Weights of a small mixture-of-experts language model, trained from scratch on English Wikipedia.
Size: 10 layers, width 320, vocabulary 16384.
Below are experts of layer 4 (counted from 0) of a mixture-of-experts language model. Rows are named router (the router's row for the expert), down (a neuron's output weights, with its number) and show model dimensions 160-319. Each number is 128 + 24 x the weight over its row's rms, rounded and kept within 0 to 255. Numbers have three digits each.
After each expert's rows: "raises" lists some tokens whose logits its average output raises strongly, later layers aside. This comes from a sample of Wikipedia text that the model never trained on.

# expert 79
router:093167114111150148133106110124150119152126127117140135179102125131136143156086084088129118127090137138137110121156105134138129098146157120156113160132140141098116155092100126149142120133137119128098140131165131151138102097131102131103119175190110135091133095113128139154120115089143142160146116132133107115144161132121130095087106152107113129158167106120140117156143159106110167120152117102117099104126138161157161123147105150115154120105107168113154154126124083132080088120105169
down0:148127100140099158139096133140153137126140138122117155114129108127138088153108119119125088135161191108120155149114118125107144131138092157112136135130099102134110134128141124155121068173122123127088147134093135112154131099174162134131115093144127124128081125109129126128096143107136129124093160108167148150146111105122159095115149065133143083132134117069136110137142129083139123126172171118156121126135144134129124138165133151064136149132171066148105156148090159116097094124161118
down1:169111105110151110139147145164111111134112139110122156140128155130137133134129144122139107129126099080139129146097135125115117103086114117153130133130144117091143157123125105130109094097160155144105143153159158122150189110101121175089176125104129161086131092132176126147137159105129147079128130134122145141114060092160130116104108154124140162112128137117140106147117140147079111113133087151106126127050139157119121111107158146096140150127157178145098152090094164113145113143124136
down2:122078138102121148137155098139148125124140133141149152119133149133170120205120129102130123160117139105147134155134122159111177146167095160092141155131110115142151123131131111134099108143149124131077158138135149147165113144136136130146129119060143125151136161168107143115142099166161124147094085108133116157130119144096131099170130120135076116126112078082121097112077089136123145132094111095141132098156094089123138126113116150130081129126139102179113065099130114102143099115143151
down3:123140140160125115128154129141104119082105150109114111103128138112152129142150137200131149135161122157102088112147111155132101143112107115152157092129124079148139115160141135131123108114170105115103110149114138124134130123138124138112142123129144111122101149109133143107082140101146103102114165177089106126157159113143083150122157160131094112149162190132063154131107155131146127130144160145129102118151144120150146077121108133150123129105147127069128127084118105151100203111157149
down4:137146138096104133140140168133091100117106146119151147132162155125108136146091105120122120109138117066124103114145149099099141112132105124127118103144183176140118161126141103133086115108124122145122151071107125132163113092139125141131124131131129143138173154154125141073140105085162114122107136095153121136139119170147134143083088178146133105157139147146091151133118152090115093133111116162100112146163134139096155147169175116094117120136174108150097151121119125150148123116093122
down5:089163163142133127137139130120167121084122135081122104117131118089071135162109161103105155141127183150103165124118105094148163087162103137136125095124137136151122150150105111147144101146097127125125126146139134147125144165097109181221148134138179147116101112137140151122110139118153121114137120121135165120111149096116165164158132118135119084111099148079157125130144097172151118108130116126130090108174114113161157131148109106102106145111138135175109112104155124144171125127144117
raises: "i", "ers ", "ations ", "ed", "il", "ic"

# expert 127
router:170128142116101177130120151091142146132125124085091080119119091116116136153138143118115122132101118176123150130107129141137152145113095120135172130131119097124127113094169168110080060108101156105109125144116127166162134108119133122123153120118125124096156099112118134132141114119143162177143152117111108141102125145151118153148126103119167111134122137166139108104119150115143124110131102096127131145119115113133115148117085110119118140137112118154128130143094117098117134117135148
down0:097166113131145168123158166099156113139127121122138142165123110113151109108100138137141155148137104104140124109134118168134140149122130093150156124141126144133106120167139125069054137149084141156153104093180126115132148128151121115086104136096084112139132085136110143122125130190156102244118102111129118109170103116111061145118141133137103130127121130113131159127114139127137131131142083128135158131122137118116170134107125123115123106152170107133087116148133099120127105109142127
down1:094122125111147140120155168109142118139166126135100125152079114136168172118124134112152177156122174151119154133134133124115085172171135111144138102122114124130134105158138147114129134143138142171129092130131133127171147115082134121094139144107098147127108154125147153140137125141157098206112141154135122098115097123159137133108121149071095100097094148101164152127126129107137136100111132127138107134109159110135173084088129178121117101141125113151094131129129138143096147119183131
down2:157123153105136131106141143135132122175120198153131102131162176150123098096089105137138123123146167138118104126094122146121108136165127129143120118162103133118130126122106100151113149160111173156184151120120121148098146126143117128134103141092146132196144116145113162153095115153137140132115075140134125140162116107125104120103174109137131137102105174104145159163117126132138118117145119110128121124112120120143112158139081136103163111134081137110091159162131119148108113161148116
down3:170118134124147132124140142104085148123169132141077120148127136081140122123145138152066171143139134140118141113130114114139122129126099105143182131129127108154142129102158180095117129117126134086122107111123137050102134127156152116101089102130125129109170124147112149090145156153203131147118123126106186129136097148070134098145119131103133117097146124135111113121129157117130101070136132122120151112131127146153139147146161111134113115142155131150080117129079102104128115147141164
down4:123120124122152115133132169103134094096093119130157104122078095126092120157123127063156149135129137093166119155130097066104116124134102149135101127069142125125123137116183103124125160139111107150124121165157137138137115167091106134152167129128108135132103148077154100110155123128150112187122185132124087091129096115162171145105127137137120147112092131071141140143159137089122130118157166109114102131174133147164129107105148159172159111131166122122149110163164121123123154169103086
down5:110161081100122136119148151125091126105101109131110111137141185104155134080157140144162176138140132136143117127083120144157089138176122127177126123094151102158129098134209123129136116126122150087143129125136126105140125128107155136167100125096126149155107080103112123135133108099118178135139150096105125133124162156103065141163154105076117187131131133129072118125127161142118139141133129140143108093105111130115124131140089154128139119155119131149113146146081113126096143141142122
raises: "There ", "This ", "Because ", "It ", "These ", "They "

# expert 126
router:109124144147111126094128107128126137159162155061131109139101134159137126114111111106162122130139102142140133143118172107127143103147172134102165116114139132121113129120160111164099080140143121102095126116131172145132142135153149059127128144145153096127122152139146158146112149190137162144125082140124129136083123149141106139098108106152128158159158130160112105096135115157116112111135102120125172098138086158123123122138124143101123121108121114104127115102067161188124127136123089
down0:142097112133115194122134103115123132097086148163139115105100123158150121160103121103124144118089162131112124126105109130146148159119104126135122124095079138171143108130151122187095107126164100086117099154155134125163107120129152143117092093126160120101114065139110100099181106124108126134183113144149148158121123141136133136118088117134131156136112139132177155172099111135147159150141116076120152114080138130130118126105121141094169114156092140095098168125119123146104107108082112
down1:123121119154181102099110115108102169113138147133127155141131131141160106114107135133135115132105122095117136167136159112102148092101149137158129100105135141101147116130087122138116136117181107162155125152134126140114129132146172114150119142104179098146125073112136114121112109130121125063135133128167152104136115130104156125124115112102135114160132110164125108163119148141093108134158143177132151152141126150158076139133091094133164116132099116148142127084097072114163110172101168
down2:173100117135127128117145103108138124122128153159133160132105155128135127113133130126125104093120117134126151109125186133138169095158121115160079109114138140132129112137141171112148108070102112124118092111130132135089145148159145176168146157156157126201104105153116110107144117116088077139156182098131150147135117095104148130148114106083114114147142127123142123187145118120158147108139103163143110133107111172141117100157183108149150139133133113167090139111160105143125145130168163
down3:141054147115108140137127130117126132118102102137130181111112123186170137163109164130096125166142109165116123086113093144115119116117117138170132134073137131146161120124139122130116125135171136149133133115170122117117097121112163140119093110209131128073134121134118122090143125149096154139147107099121152136152125144124128171154149131069129062153133127132126182155135163138122134111103105177149114114118086160124099093153095153134106129143139112145129110116107153162114111091138156
down4:160119181119170144119126124151121187183140145132125081122119137142103170134107118085136095156149102136132115148115144121117093176124131124119127122079116094103122128090129130095096143143137110163176162160121112211136127139112144111118123151139140121135110129104161115112101113160132161151088115155097139095100147133134147119103121105119141099087155162169120134079146132143094130119108136128172112165144150103184126113111083155167147123146165099137110112194153102159161152118144112
down5:100131133129135146144184109135125094127145155114091112166143143145094118134097163163124115132104114123123144189098125184142161172107118164127183132108093117132121130122097115134149156166135166116167137128164109126159131113064123109103117169091112131118133147086139099111129120150136111093126120105136107074142172127096171137141176156130134122116129190132086112097124116169092144102126154119164085130138140120159153095136125088132197108131171130151088106187130135122156136108136149
raises: "of ", "do", "on ", "with ", "(", "from "

# expert 63
router:125151157132165160125139083114084164173063138110126122116122128116121116078142150157087131152170123090154145127096119117096122152117120164086139149122149106148119146113102140122143168105076140143127116136154126134140155151146153146112123116120163119170117109138130115136152125118124117181137123071113108125144125120121146106122084187133120153160156108103121127135145128126145137133139132114149126099113169165109135162112136092082136135108144121131160136161161114142146140183164083
down0:114161155119134158150120167125142119125130094140129105120102115151096142103152097122061139120112121089109135110155149137110149114123142094106148133164131129140131142120143105090146130080096106139125141133141116134106138164128129136143074159102112132121139153092095120112130138173162112175114101167150106099129111152149153101115120119139122150156152128125126166114153109135125110101107104159139139109147155111103147116133155156127097087141128116167161118094139080111095128143115110
down1:114124123134134115146085153141107141083144117129091190132135118138117139107132112173097173126124136103074154129174145154128144125070137109102113137131151107138110120099099132110142129086079134098131082130133134126089138135166144115137134058120138129107109108080113117135111163151148160128192133118172135127137141142093081125108120118111176167109140123123119135145185176126145098118135092101130175191126123123145133124132114075135121130166102144128108132101116085186123125127140135
down2:153146127155120085121125136122115082127132085129097208165121143128106149120129058150129109145129113107137136142180106109140132087134131122120118122138131135149114132162176167134188135161106129149121127139141117074170129122105151107175103124140140119134083136123100155130123136158151081081119088137089162095182179144150147139151083139125150124150099129126145120135120145088124118134111162092122088141094104123110125119134141150164118176172124158149142102141137158131135147157117123
down3:113120160120113150145140143153171158175095058128169086124153134155137113130100159102138091108112118155193143092114123128113103124179169140113138117077094113174136142172141088105091098114156141153142141127134137161196138108092101120144130141111084120123100141102118107112173127142148134112111138164137075148151120105145148121119137166156080095120119123075119149098156116102106114143097100147118119122160106118132120115136134155166143111143110110135116137102148076113125127116142183
down4:092118123111103114138160130128154111167086118106178134156115124169145086141126108073186091100091099145142113116068147121113107109131152155148175135080142147122143129143142139118110110132136129104108113127106130191153125114141123123141109103137099121123142095124114142100104128150144109146130186154130110140101156160136146134096134111149123118113147119145114192137108181146093141137121101154102125098140098156119110151141139139123130105082132101129150117128101086125146081107077135
down5:140101166171184108120109088110116118156125118135112147150115142106097144094153096146122132140148137135098157083121137115119159094133130140121096131144138119120137144161130140119155137084147124159109156128111124093100145129127114141154123141135124128113112074138113156122122123125115109063132101164074143129095135127106085140160101152073150179148124103153124132132119134127138105121111108154132114133093120093152129139088106090139118121154099151133138140104171114127147147175130094
raises: "other ", "subsequent ", "simply ", "possibly ", "therefore ", "thus "

# expert 43
router:132104128171129129152106130142133151124160122134125119165125123114156116150103157094101118110111141102167137127116184114096150120184125106141138159121153117100174122118107143170121109130111139100137146138117104136144091079112120098076102151145098096096155136177119136119090135155148132105128152145152123098136118142141166117096143106155145142166101113177112122105107134114098105097133160131105159146128118104131148111086129125118128140100107121109100121132103107137128109128125104
down5:152116124141072115110131099126125124130082172120120162092143136154090147106109163095110125122092127117071147131121103098107093142136127131193150129146129156156140137080151131116133105159120150106117161125157121137097125091152127118164137087148121115113121133133115144116159099160085117156105132171128124107165136156109113111111125189110101132163167119118154149141166142124094129154131139106118135121129127134067118118122145093116109106119091166136149136117110116133094122112064115
down6:135119161146141150143191093085129134118113132101101125163137136115120129164108124098136110113169129119126150123082166129130134139183087119091110114082121106158130104180120107117149135146104124124095135160122114155168147131110147154153101137131131140150133163162091095129118148129142139121152177164121101125093116160127126148129110142129098134169144109120145129119113122162147142153146131113092153123121151131125163125139181132090132148096166116133073124090147109103122158090126137
down7:133173127130182148140117161082115151124097166114092103118154133092118113118110122081142090151195149149155101152160149167095133106105104132149147121124144126118146149149115120127160125160091109160115131110148148140147137143137113150104120110139125136144129111117149113120176131141125140134126118117130111146142153133147141148148121132099170161123134109104127138122109122108119114155103138137123119164113139059119141092117102155118098143146139138132128100127135126101191134172083138
down8:112093086116110118129132104126119161112120150160149122119091150166130170145137160116139125082126127117152153161083120119115142190123119142150145111125107153146124103116117101131087092100119072116092144125130123118124126117156124127163131129144155136100161112170137136137077135152141125120104130121145109146098124123119151176123141117128111125153148140141126124126169116072109133144152130108109103136123126155121167129094165132111111136131135115142127102121106053105081119149119130
down9:136121132132135092131133150159143127140112166127164149153134125154085153132078178118151099082144144138136142102146178151132146156117128084098122125148103144129135069129148111103122134148135190148101129125124123122118141121078149129144142127112169119118113093127065128089108127131152154140154120130141132161097109131112085101125134117118121133113099082147130176137118108142123142156146119154136164134124101155136103135118125117081117140187116137145088144129138076126114202136113145
down10:091134099117090135158151119117116139059155121123110113128100134114108132172132186115102099108101137130127137153119130153082159150168139149135125126102123163140159141118120091155084104102145088125075140113143138108168138112127122123098144132110137143113080079138110108119166089149097112130129125139111073133131135128094160163142151157175143149138115133117186116164140128149112149087109153128080088138156151107112139139090166150118134142119128110111128116135147093146144143123076124
raises: "(", "and ", "[", "represent", "of "

# expert 123
router:087117157122148143104129165096157114104167153156123109122124142108172089130124121106114141112134135075149131118117142114137147104162146144146149101112166129133130108101131156146152157135144120072107083111131131116140158106140099136136161085162112145139170107126167118128131163127097101139089113116119103130121106166143120117111153122120121144091081143135138139130103098149181179121126154136139153112120101148096117138111145131109103134106159134143117152118116116148176120118115132
down0:101150097089105145104173162095121135118121137069133116135127138152087110143158090124124124186137114139115127144134126146107160117134117150109114150088130108113144153150109133136115095130089157137094107164115143142108155123136129115112125070116118142152129121078127095175168127116122119133135118116130144102145131149120121138133124137137158149120105158139107103112156154166107144082150162142124097115192145089098118122196122135156150121118161208141115143134105102132118140156147113
down1:094148088123127115153114173124128137153151119107130142098127116147161110168113144166128083118141142130166128103132088122135106110108140098131158091164114126148146119106083108090112100111110224144126134120111120146153118129068135126112107111063102145092097120100133126091088134112162148138153129128169148119128095129129135143135147135155145105149131126125112165153141091081110131176097121146119121116133151134120105139102113142121130102125115102114149166092122125111130111095146167
down2:148121146109124082146095104113122084092146136169164104123124127145113124124140143134137155108134101135148111149146143110115105163107138125136106114144154160139122104136180104122139079126142121087191112122137142146138113099119109123106134127148131137115108106126122112104059118163112094153125157099129148155082105124148155164154135130117108099108099126132136140116125122106117089134113168132107137133141147172130122104080095126136137137143124099124115147110125098108124153093112089
down3:121159130099145095119129101148130134096114150154117140146150090125126167141116104146125111139127153144129124108146124111110130136133122155143155133108125111114144171145160131154107144120159072146122130094142120177126160111117125117093147121134163110085143130127114157144147127101135108146114092087163109123152180126149118141104147110110131155135089123136092124089127154161099131115156142138105139129127151139193141127115141139127120095144152136119134103113089140098162132128166167
down4:135153137123111094136155114134128129177146150183112121115133112130130163147105119115105084131108115150124136133111096144118180139173140109104128114115141126131133102126148127135137125167138135144146087102181131152102149109165151087111142145133134126142159127132128092123132085174174085094107142132107103165152198157183121101096132155106129111095114137144130157103137135125120087104122128151109160156117148143140125110092078128155119113143143180068130113112099157155188131128167110
down5:110167120118138121129109153146150123157086155159114120144116135147098090119108118156130136104109131125130162128124175135180146074120133158119150123184109141128130127074136153148141144127126118104150132108113146122159114154131149137155128115129137117124066143090158155134127145092089073124108185111131206152124147133102110129108104128112120119133116163158119122163119114127136128084123128126117119118168149126091083172149120140086151127153130113086160121127133132106115103176137125
raises: "chronology", "==", "\n\n", "|", "===", "of "

# expert 77
router:106128121146108124155127137133157129110119148125132116147148094100136114150109152078126126126069127130170143111075155137132160130181159129107181151122150130148174132065139096125099130124156143109130128121151169112172118122121119113152127125165136100106128121147156106119126075129094145133098136146122133140123131152140111106125130094146162138101110136162103117159107142076139157120092136049164118126095096148122113136132120120135117143143134151109132105101088108138159134128088119
down5:164146088097138115134165123126118138144168150143126162133125151153135090125131134120129144131097148117127132093114100118099143136128131124146096122135127107141139158119128107141110140101154116062117091125106131116150117092152158188139178158112147109094119100142106110125086133114130115127177164207126107132096073117075129136145126150118159094080127122124148147156115159167112126085117165112130152136129114161172131116158169143145119110138092108135133129150160128116107120135165137
down6:078122110127132155138094107134096158097124087083153120143120116089129144143104160109108118113143135136111128131147119115121137097185107157108116092067093136135149057121100129177112099117127124114084098122135145140127159118149134103147120086159123157143120166098111171121119143115157121129132115126163127118142158137133114110114084148107087165135136113102113101095174140098126135136119108173084181096159120127090143110122176124136166132114128145111144163153144117126111161121063132
down7:160130125089138107133130127103128098141171087160111125119136148084139150161106116122100119130163181112079161109129119111131075133126134117116124140138137082121140116124127102088114128138139128113116134143159137117152140106126116136167119133133127102154128121133087105147120139120141161166122165193072151158132131107131162123156140135156135171071139102132132097138135114121123091131106117116070138130115106149143122160171125163134131116079130151127090133122178125132091116123152139
down8:120111162109144140142120139155118114126134086151120126105153184138168138150134173145071131154155119088118125140143105155128122105114135156105126112104143105151128150083149134124148105124104150112123104136094136134156099147119114125140108138147104099139107140107095138098117167157174187152068135135130097101148102075126145147165097117078105133126075119110175134127152113061110095126120081134102119143175139153154153131101097102140126129107126126122175124133113108125120129159115135
down9:140142153112158151137167172119114110139083123096111074111128160140113114140144103143163146175126116133135148124109109170137143135122120133157161140098109094132116151114110100086135104163101146123132136156124120123129121092122115116150096162077077124168140155148155086165120133155138149171180103118119125139160132125146083138168140109143138114155095130135136109149124138135134083118128102102135144159068128098101183166101131113112130117117170170111122118134077101143064112120121100
down10:126148148093125123110100133146101078158116116142121138110113116112168148136145129083105114148137154117137130148115121148088139096127130144136123101135157124102154138169162193121159122126164118170134121106166131111129136120152089134163140062130127143116113146143118130104140147132138171138150131085120109158082097151155132146106105115196116153101131116104149141135086098112105153155135105137105115161113150142129145146111114175120135094105131069106151152134146167106140138118141161
raises: "and ", "in ", "– ", "from ", "at ", "after "

# expert 38
router:117174116127167151121076175107140086104127126155116106144109139129111105128101136131159126121103125082104146078151123120159131120124112146127110091085129123137128087184088114131099154162158129155107100136158130136146141122123142165155140118135161131100101114152165117143166156107091123138146105130091131112140107132118137119124126115121122121136094142122130134126152136126116170128143096123133085152130139124119092145123123139106151146131134088067109155138144108093147107149148127
down0:133120128138153132137109120144118133077152173165152136170101135117151124125152088084129134132126099130130142100140147117131145123154165139157170110092172152118128180127175177142145129121142104131139081129102112080161106115146156173148098150152139119141126150166107179139111115117126138098108134178127107127105115150110156137108118120134111110130120139157143080170155086077119134104134155141116168144071144136131146145097119148147140135143169084125143158140135138158158126097140083
down1:086152140111106106164121115119119100122071125064085129133142122104148107114127150182178108125139104148122099110127078144122130121193088109114117143106128109150102117150125139152071130109134143141121120138139143127123133158101158078125160113135113132084128170082137103128125122103119131103153118068130117146123123141165108153144099125145145145125171136141104127148158112118146151133130169138126103095128117173124110151117140147156129145145106144160104154134114107127109136128171111
down2:114126127121114153144128130139154118152139144100127107087170151147108116113084081166110069179145139140123123153148087114119106146106133064132103113148133175120110132134164135126148083140122138113121157126115138138141139133130166127135102136115133141154168121108105095083116117130110174101154150162123115115137115104156136154123143120145121120124171127158146063147158098145133075134109128144132124134130141093126149084182132105134176138116113127139115176114134110162165120103129102
down3:073129103113151115131120120119108105159099160113119133104148098123139082090137174169098084115103098140110098120096104192114161136149122135129122122124126112148119138109138131139120137128160139170109157093111120154127135167132134129073154100112151124063121149100163081115143126113158123105126136101164108129092155152119136144118138134143115140128123143119120155135147127126137152110074117141149154114143126151158131152125115098162102165128116137165130180133091163118177122136127170
down4:129129133121122102135132126124105124142112084130077116125140122163152171143106061154140119104134104131072146075125132153163121105104132129098105127147134090124126153120145135127098138131125114122103154093167136117118145122147123151138133144124141145135119138138139111137153144123074159094133117094155117093120126100125135121149115126133111139149091157142091090125149101149133106107108104174147081128100136131121105113139134125127128156116050110172139142137120150113116144155151128
down5:129088116154155119117111112128065101114140143120120129149094140125153144116126086157147154136153111134126123118151111140143129123170129126148158098137148094167125102126150178114138144132109077106086077143084107106119116109154182136160116179128148145126126134124142163108153108136164126126103087119155107119115153153094134108144116131146178136125119140110149105177131149082095151131145120121123142101073176140138141156130120128116118137145145108137142136140130139133135131125177081
raises: "Date ", "Total", "after"

# expert 19
router:141137127129116113159136132109139105159152123087124143113109141104153095141135159108148125141112139115160099085116164135134134171152116172139129097136106111137115140142151119132123155139127113153141139136131118144092149106144104132114118192135146092130134123125096098108125114148142091146101136147134107119072106119157107150112107099088123134132109135100144149156091117125170143162147136202111131084133127162138105157122116136130130109076150113162126161166124101104139096089092136
down0:117122101126147195123122111146105146071109125152182113137123141133134128095108097126126078113106117100104128156146155107120134129103113156143150112075131145126147152160098079094080113144092139145130129172137124159121125146085133157135121170118175123168108132138146105137131113102088146106099175121141148108116153168145155133090154135135105112146149100143140088100140088138136129137123107101098145103117124159174118101079094129101182098110110177098113109142108140113145148140126166
down1:151130132144135158113125161132134180112121130143131114151147154151085133111101111130149121155155107111129177163166130129116120083129122148112169104108110133155130134112069125120142102119116132164175094153151112149150100113082104136147086107118119131111107131081177104178091124108166144108191158177117119125175136075114099138134130209131084099164119115155172156146134116084127083155139128132128123162139113143141150118133154154172112119122097120101124116130132173117109110134129101
down2:140123099155187117123081107102103170088178161118120148148105124104110158117155128146106118168120096130119141159113131151108104135123133098117156105125125115175158093141166142142181106129145101145106121122169127154142104157145110140138104118148135128128130148146161122134113125131165157115162155106122132148116166066148086169085119149123119117133074117120134117117136144162128118162146153143091114164132082113097187141130139120123107156131117131110125115114138144144112095149085123
down3:102127092131144123148098126144112140116115136124119113144150130144102104128129164146122120173128135110122161128136156152144138108144144146132124100060104115129141158085108126113170101128132075131133124192143121187174104116117144149167123154089123133103150127101131109101152121126114131114106123138150100077178151130117142114125121192158130098133163155155095107145171069129144140103126167105133109097189106152118127129122134153118146199083090108124156134150134125124142129158097166
down4:110147069139137172132146157182146138079113096135198117156138154128106102132090112134139133149146109094125109167163146139133165132146087152112143123083111143167133129100076067079130105140096110122150142156137124152127131115121118136120101124124158128151143133062141099126113105125120125120112165161159113141136111155092124089132119187145073121150144142141184145122137155111140134098167133127118112108158112122166110104108150150143145140119123148107133110118104174166183139131104137
down5:118124136155102109141124147108190139092142122116157113151120121111115148146121129146133132114093114180110144139083141076121145133092143142095090129137117138122122151166130132148123064106152083099135092107125144124165123141094153166142184114150124121074162080116134127120112129150103134133162117206116164103176133191080125138164094165099158141157122123130137116129149114155105125138107116127117123131137121125119127145161144159159105123121129112144124119133107108137114113081128113
raises: "national", "Interactive ", "League"

# expert 4
router:135125126128126099103133120139150078153133097181110116152131127135126122114091133101111118118116124084130129101109115130139166142174153152109148161129100115134168145091133141154161157141143130144128098068132096105150167140121141171160127108146143100159117103100207129092114089162099106147111133120145123121114157145079124091136143119132149138094139127135151140141099142094139131098080133083125125133122142113128080101093166165122134090088138111118140120156105123119175099149128115
down0:121131162091168127132120103147098169130148127158173147145124092094138057092112150142169122115124170114146120109075088092141075147166166175100180151122103144182122135129159085152113104117144123119104124114130127162142127102162135123105158136158116140135119129108137166131079123093155156176132117113104123152120156128128103114114121094135133131125127102119137133075137148116116125152129146132121118104137098200160113127118155155133133160103102125110135122133150138121125120091119103
down1:107148120090134092134140125126154163095104109148133151130166114120101090129099114184129116174107171124160134172150141124108144107104113088148166127142133149159115143117165107081141147097112183139157177168146123114139114114109140133152146138057129109093083134055163124116125145125150097160070143090143129133145137086101105177144144194127151097103127101102110133106132113127113153155103157172134142102141145114115117099103134115102089104148125191138144110135092150108118121137173119
down2:122123124123146165115110161072111062129141126140118117145147125113146146134135145100144100163120128139145137136125130137139132093163111129130115098154142162097137126149115153158139126124155119150119161083139142139107141140129136129100117124143164113134120115152180119103196126160132102126110149100129161116114133122139087120145137134124169110108101157132154128154125137080130123131175139122100151123122170137123113164139096125132106113117124087118128103099139103096137100138110123
down3:150137139118121144118161132120104133086150123120116085147101092154085091126146162101147113105140100108160140144148122136133126157162145129089166125113106123142132109088113121141108137154166124112105110145161123137186112132169151093129150142106092125103118152100190124162110134113133201110138099136116105112120139150162162130138158113119117121125094126156134105086111160108141124103156201106142140159153130128126108130102137114130099179124135108140107098128133132147154158108134152
down4:128103113109128118113128097103139093109143135076098115143139126100108163129113100090124136134164093100131136132154132108149154125144138154156082084102173102121140141155099122140081129109105147118155134124138116158169129130127127117119145126184130162114123166110107086122140145172094129131146144083140085113140114139154163117153103127138139128124095110080137169135105136167115134102095154139146174131162144126102128105141141143154124109126132141132094165122122132171095108126178134
down5:112172094127132092117092114096139111130128107137117125104149168128129124133119092171128126128117091156155066099124127106148114078137128146091161115178069117136126118127123137088115131126133155140131110166149117132101125144088127154141111146073184128118158178094137177128123134104175128138128125091183128077117156134097129106130154139139151118142190104094123094119094100191088108090136126159142134118127124122143143122162123158154134093147151104122162135077122136113139131101126065
raises: "- ", "people", "other "

# expert 15
router:122104123131132136081145121146135129122106139175173141142096111153122085116133104146123111114132110101127082119140135135154090146106104108167065126139129136135133124155089096122113153133135143102124146118144140125150154157120083174131153135179119162162136102106165148130141124149113132091114089108136148100128122119117128125097108117118098136111118113159129142131163155143128177150114115143119120132118118159194154114089156163118132127144159136122145142129095122121121128109154123
down0:170107140117115113176146120118181069100125119104183138116115079145107092125181140119110126103127119118105152146096113125108096173123128118158122172110129153109135123149116134131113137127086158115135127134129124147188148146178145149145173123161095105112107130131121113120146080142147166168148099112106142151166108110078151161129107140131121160120129094133171139119150125128108118150165063121107152133116142142176120132131109135136124133161112142130120090140117112155126126112140119
down1:084091113112071180137143121136166128131097184163138119177141138142133160168112124073132135116142133154155122151152123110146127147113139170144143118163079122120127114087119151129141142122167137135128137097129105127077121159133121149062106085108101133165105122123146170189198147127166118100077116126149131105105105121092107155096133079161102127122116144090138119102099065174118135087135088151121136117109138104073123168137113135085140134140146129133152122138130147155099091151111145
down2:133147146137141123169138106159165108117176098120145146153119110121141137113127128144099150121156116127142158112138134125107093127095138130146117138118154151150158100135133146046147122131083118168113144094168143133120148146129135190101133138143121103118126128099141195126080149149168155120103118143145124150151161104162160135129094120149090139102136123117139106169107101148111138128135102123086150128099130160151129091116095125129116120103110160098114134117099120147173119137107155
down3:138146114150084144164103097146132090127103135099130127131103117126124164139137156152137086117144134149133143135105140105119103121101133119135152104147123139180137143060172124086168132071103120151117142097126144115158102105116161141139110151116102133132135108108152133119128146139147145147113135143134091171155138088121175106119118125161093145094122125123165112133175087122152123098130134113124138109123151113119135098112104113157149107132115146125125176138111147140162098116128115
down4:069131120107123175139129136108119163114117147093127160160098123140185157070082127090167127118150141127111138084127117121098149122141126161121128132110111115108127123110100114103155121127123119156158138120148133098112135104114136155141109126085146158129163147165156143101120132136149143069166170093093098129115134128168088197122127139137126139141106144156114108159142159161137112139085132127097149143131104123092185156117104106129131138064130123134134131110125115154085166096145131
down5:107126124130153140148134178143146082123161136135137164129152075106111118100116139086083140114134152105121172139149075094088145124126115153126139137135124144132147133151106122139125085102106142157095145086142126134148060108142140138112165128146093148103159116101151100131101131135157144136123152112101136112138118136137108164107136194128119126148127131141101107137148164134123139175105115115128113165136134117133156140141105065134137101125157109107160121161152119150104136136107137
raises: "a ", "part ", "and "

# expert 106
router:131102123200160125127100135146118111156120079125138123133104126167133100107138118152078150160144126117119171100127116170093143107106149109147144121103116114127136149122134081127128099124101138151150134122151145119141119149143122139127139072116199139132138147089192094143167164161123090114155115138146154098148137119100140076087055144156143161135170100119128126126138132110103137173136128126143160113137128097119131154104158118106111115159136122138166132132139129093139155129154125
down0:089148114120136136133118127124139148113098127131139169133136117126094116122161171088131112110117098065154150133161140131105154129164140117121167108131117129152131166100181109087145146133103118121110105151107133104153113112137140163120119135117109128102111123116120106126167121144150096186103128157110136111150166158152141145097116161146144128105122139112134139157087132106114141129133182119135110160117086100089112101124204144141104182066144101198096113165156141141131165104125099
down1:141142108103168146138104141117094126059143140122124150109124119144175132135147132142119193138089131156110135120145123156152109129094125095069117118158124129136126124133122144113125104110142147137100129109091130155083146153144104105074142138126098136164141122125126126119106141127133128087187141116121124115097101126135072145160115123117115141080081149096116139128164111116146135114170121138160146127115075142153135115115112091171147137155126133100113111121152144135087135153113126
down2:134104068125122135115119108073116136111148149139064097104143121161168144151142127147141148141110127135104145175144101109141111118144124137131148114159111120145134101116164133126156116138155117086119133112136119102133125113098107145119132127077134138160116174105143163114134124117130120103144159100152112110179112107177098147142122114098111119115127118113156093093131122084125128138173127117131135119132134142132173123132120097115149139156158138132101103134145163118091164119037151
down3:108126155120094163124095131165147169138136121140174148140126152109124126137165104092108127117167082121160115058151137130116196131128148117121112117110144126101128143100102160125127137154125172156128128131117122133151139138118117186126113135122177131112144120100116134128106120165119132097120171148151120130119137113123134125119135123111126113149138147148138143117113122141102142116139162104145142131140172102140105129117134107157149120064098138133128083107117117112171095135101101
down4:129150088122136148123151145146144150179147122088129146128145122110113147145094097156120102113146092119143093076113147155128141091131155138116105108104116121118139113132086120122090100092126113149126121114160133153160154151135168146125170134097126120131104141099077174113072117131150131144112117129113113133125116121188146127154105128142157148127106084137180118115126142154122150128139131184145147145159171131130116137101106140138144120126139123146146158133168132154128107120122120
down5:127173158094137122143118172150143141112132109135140116130139133111122138126146128172095170093132132152127099142151105165158159168070121125126140134133128162099125120088140115107125158132160140166105136139124119102166129134086137125111128120137095130135128115090146131111170101140085096098101115139101125110119087164093145103129187098108123134122087161052133124113100110171125118078140108143148111132127125138144128102098096120153114101122175125141113160123109071117163157192114146
raises: "numerous ", "some ", "various ", "many ", "those "